config.toml
experts_per_token = 1
d_shared_expert = 0
routed_scale = 2.0
norm = "rmsnorm"
qk_norm = false
beta1 = 0.9
doc_mask = true
Below are experts of layer 7 (counted from 0) of a mixture-of-experts language model. Rows are named router (the router's row for the expert) and show model dimensions 0-223. Each number is 500 + 25 x the weight over its row's rms, rounded and kept within 0 to 999. Numbers have three digits each.
After each expert's rows: a language model's description of what the expert responds to. This comes from a sample of Wikipedia text that the model never trained on.

# expert 12
router:574517488496470515505527519553491476508499493480494463524480534499506505468503503470543542498531449482519483506463517487512504513495510494505471498527522512461532478508477488530545519501490532529515527495448489477523486530487526529543476490522491458444503488491503499495531467464513500480549520500515483507528469479484526464509500486512531521508511513491477495488501474463529527492524493495522482441495490431507492512476518497519535466501497496446517499509504504539489460440442496527535497502465529489526520493470531530530508506514463544509479495494492527557476519494516436462491517456472481479508525489485522485504523499493533504528480485484500490514491479519466560487512
Word pieces after an initial letter, such as -ing, -ine, -ess, and spatial or descriptive adjectives like long, low, near, high, deep.

# expert 0
router:528528488466493540502475533535465503487453497453497504520511514466540521463513509479510512533517504488450478554468510542469501531502511530519429488533517501502491471531514468519490503482500532546498520554463508475514485494529496481529482510541476483459530510506542530508504485501513551523544490470505426494507475466497472503518480508548475457482496501520488508497530515457509506487556552475478499487509478481506473508520489474550512488503533535442485462506476515514506485495501545527554516517483506487493519540519500475470492527484484521506488530480501526510479490485534503485541494501496526524519469481517503514516494495530482496496505491497450473531466499497461513487506
Pipe separators, semicolons, dashes and digits inside sports and statistics tables, such as records, scores, racing teams like Ford or Chevrolet.

# expert 13
router:511508464459507517516485546511457488513450520515531482536467507484508532477511491466536527506505467494483521534465491463506494528479477537514474480508501474466497482520519449548492507508490513519503486498460534520463490550518502522539459478543507481470493482513498525529490503443534511466520463472507465531509473465530493480529469486503489486536505504502463493482500504460510507483552536505480490496481512465528508490475495528550518511519532532472463464472514516531477497454502524521541526530496526508495518555482553504514497521484484499508514479484489515528471496479526494494529513522498512501532469512490491491489551512504514519508512435518480438503457516490461504513552
Table header cells and separators like Party, Votes, Destinations, |---|, and section-heading = marks in election, road and taxonomy articles.

# expert 15
router:541521496453460475524491512488488467524482529492524458535465495450522512486503514487532529501495500473483516501494504509484514534479480510502481490521504499481541439488516461517510512522481512523469482514481497511500498542568514475509522471516501471502498472476498519540545504488528485470545462508547493515498479463474469476538490492549497478537531488508488508511515481500537528474515520478540497447504449497531503485496485525542502516510535524457457507528512492500488485461464522526500537532418485499524512524489522474545489519526477518470504512511474507540479510509512467499532512474484550481521504458501479496479521476496497536527526492494494468506475488511458563500476
First digits of years and day numbers in birth and death dates and rankings, e.g. 1 of 1953, 30 December, also Cyrillic and Arabic letters.

# expert 8
router:552497506455458493536495503513496446503480504474503515558469518507514492454502517459533520501503472517501468475464507496516511508494490519511453491527502482455500472519509471575461550504488534529484486498478493507525499485510538544534536485490468482469519497475508498508506515497511502470534508481515474523547477489513485475489462507544502508519493486472462504497505471472552518465529518511532496504522484451539520466474479478516497511491530536470474519493514548505476483490513559489567543544458531500501524507494511489546519509500473516454477485477509479506466497480517464487524522479500525521531478493525494487485517474481529510523491455489492473535469496490458522496522
Blank-line paragraph breaks, == section heading markers, opening quotation marks and first letters right after headings or line breaks.

# expert 2
router:536505487483438504533501511548470489474490526475486478550446521500536524485490487447549522524484457526475488533488520503481519495486498514524465513498524484479479488495555453522497502488479534506485509543462511499525479519507525514530473466516492467473528488485512496523504498468501516495495512503547467524554476496497472473528471487513510483510514502469465465490500456469541489496533532478511538480519491461481505543509511528508529499531509539481494527511493508521493497505471521540511555563465530512511542501485531479497502513511483538487503494518474488544457513477510468480528497505490520492522497465488509516452510462532507536542535486469471486516484481473509500442517
Prepositions, articles and conjunctions in running prose, often fused with the, such as in the, to the, of, and, at the.

# expert 4
router:523505492464478491497514513563488484462497533518540479534501488492481499457477514454497514522492504487456546485482505514506478505501484483513473521527478489502484437517492480517521482484477531557487518539450523494490482524514513518499490501500493492446521459479481531520492506458479502498508501473507494518526478454503514479530513537540510508519512461476466477486486475461523534485540525492523536450520462479488495497465485495528511458489549490470499501489502542537496462509497500500537529519497506509512488553469509490533480513467436513511495499493440491483480494511505458495494468471516533518494518488480480521481515450522521474537547458485491478506435494441483504502495
Word-internal syllable pieces of South and Southeast Asian, Middle Eastern and other non-English place and person names, such as Bang-k-ok, Kh-uz-estan, Yang.

# expert 14
router:515489491452456499478481485531497519504493502475525470501465510494536541451513480484525538535485492532481518524492495489459484519458513514507464501501497474460531489496490478556512496488464522521457525507477534481494468514526524503514488477502494499479482490491484504558524497469488500485541518491543472499530461485495475483501488546517508493499493501473475468510478464446548507498542540499532509498500504475491530534488495508518556484534517535485486490504487539493510473494496522537513532524472546512539532489484522485494520506492488538462512519554496514570462500478516515518499512481485550503538511521487493495451496462533522493539556506472494438534469485510471522490506
Determiners and adjectives right after the or a preposition, such as this, other, new, many, some, different, main.

# expert 5
router:515494488473523539462483546553466474506478504476520503523459512498516511484538487496530556516492472494467490505462488504500514496476493514531480509506492547466509485526524472573503521507495526529475499517450518497480514504513544525534489485499515477489498474507515527525520473461485521487499501510528486534499469484510503490527465498537540472553497479477489497495530523472523536504538519468509520478517487452528527531467490518517507502545487491477506472502511536538503456459502527523539536526457522526505521527484541476507525512466498497454524499524473500558482486515531474487482535487508521478550500493480484490507492476503502521530537488497472456516499501463428518499548
Everyday nouns after articles or possessives in running prose, such as work, film, appearance, interest, case, route.

# expert 1
router:493506467490474496494509542528512468539483478499511501521459512491494506486524490485522505490470502510492492509468556530487493540443492520493464463524534517446502472513473453523476536516445555546487490561481497500546490523544498506520477514526473450459531522506527477547517497494485514466502497524500444528508459501477497479510492525537478473526531473493495477510561485446502537475524507444505496477497513482513487534476516512535521528514500528481496508503456507517462503506534538536537528499468511507538506481500497522501459530494444511487487505493502496548502506484521490502510491532504512486541485502475501486482515477526528528493513496476469509493448507502471489529494
Word pieces inside Spanish, Hungarian, Slavic and other non-English personal and place names, especially after accented letters, e.g. Álvarez, Tomás, Vitez.

# expert 10
router:507535483478483488516471529495505444481447518470524514542484507469552510460518503492509509517482501505461513518483504505476505519457506487532459565506517514464485456479533491525488518500487540577494526522470500492495516508537527478523508504519463497512500509502503535519497487492523509471550486535518448508498473495524476491529505529537495485550548483508462485485484493473519504470519532479491503497490497477540476500515498519521505528522541511458476496509488537514493497463493533494541537541462503509525511516438513516476485502499480503469485464472505483515436480475541474478521537510523528503507500481469483469499516496538546530527537493478481498491473487473481512441501
First names and the following surname initial pieces in person names and lists, such as William, John, Thomas, plus comma or parenthesis after names.

# expert 3
router:517515497488506494530489513543483509494449490487495470519478540463560519471515531478534541530485473530479533540493486490510504498457512515497459527563517519482523431528501487525481499488471509565506535559446507514494489491504545468533521475504471487491525495524526491538538497451506490484502498462508459513502484471494511485561475495526479493518533507494466506506512510469531551482535513505518520481537515465521472503496506483504546487516531537486492505479513523520512511504489518504523535537483521499533492512497495479529483514514502514476465491522473533544469487502512478480562505450523515495516464474504529474477537491503511485529506462487482471522473505485501484461489
Periods ending sentences, often fused with a word end (s., ed., ")."), plus decimal points in vote and percentage tables, e.g. 1.3.

# expert 7
router:571510497486490510482452523499485467472480504493519481517484540469539486500539461485522549500484493539456488495444510526498488489449480470500492502563489511468500473507537471521536509530435527511506523520471507496485468490495539501519459522501498470483530479497540499535535460467519483463482500491490461499519474449514479464515501510513475514513510491481456523516508509498517515462519518510555478496528500498488528495530483503513497488518511510471508496498524513552501485475476519529566529530487515523521510488491539443494515519492498543464528513519477474505475460473525487507515548492472519477508489494500507461484501494503536543507521484490495513519478468473456542472520
Word-initial prefixes split off from verbs, like re-jects, dis, un, inter, pre, plus line breaks ending table rows and CJK byte pieces.

# expert 11
router:511545486474497543524465526517478513524478526490512527530486513481517517483527504455523520482549471522484509533466503505496504547464480534474502491487528491476522497520537493537466501515478521544487509495433525474477485487547489514489538501501473483492537515477513524510522502482523499491518514464505483526507468486453476516512501500530513484530509505515468472481477467477506495457487545476545516461514494452470469498525501532569535470519530513480468479489515499506504486466492539559549499512490540508479505535492509511485496517518461493435470487484447515498491486504544485481496490523468540507512462466457519486501512482529494516536523446499499462474482509527481503497512
Dashes starting infobox list fields like Enrollment: or Height:, plus measurement units and conversions such as kg (, ft, ′, km.

# expert 6
router:514512519482509524509488528515456498495481527486522467519500484448485549481496490480507510525498533528495490522484535517516510523465495496483441504518541498461491482518544497517524490495474557503464533521489540502501494532510508495546495504530464523459515492494487495537486443503517479518514480497479482506498506474491485463510499482542512474511552464450452452489519501502542531476516488489510528510521517494539495527506463526537534516492510517490488493481470547544487493429454513467517514513478502519476493541483551519529503523483498568489469501539501514530461512500526464505546461487487539508504501528484471504462480455537516484486517457488494475509494502482485516479520
Opening consonant clusters and early pieces of words, especially c, st, sc, comm, exp, such as cons-c-ience, In-cl-ination, consequ-ences.

# expert 9
router:530499521439474496550510484553497520479480478472515515524470484445489500474520498488493522528464525532477512512473535489503495522489449521522480524522495509488477472506503482535494490490485526531545536503449542483488481497506535536526530490501498472476531478456528486478489515472490516486541504505503463530509464462465488492528471480533533496520509494478495485530472489477505527496555519491521532443459499489523494526498441510534547462529516482492479518480484520510485466464481538546518537531520479543486561539452503453520514515497509482483475495495497490532482517508543485492514467490469506486507505505505511491503510472523504471526530462478479500476493490467458521494513
Short word pieces inside longer words, often consonant clusters or syllables like fus-el-age, tr, sk, athlet, log, especially in aircraft descriptions.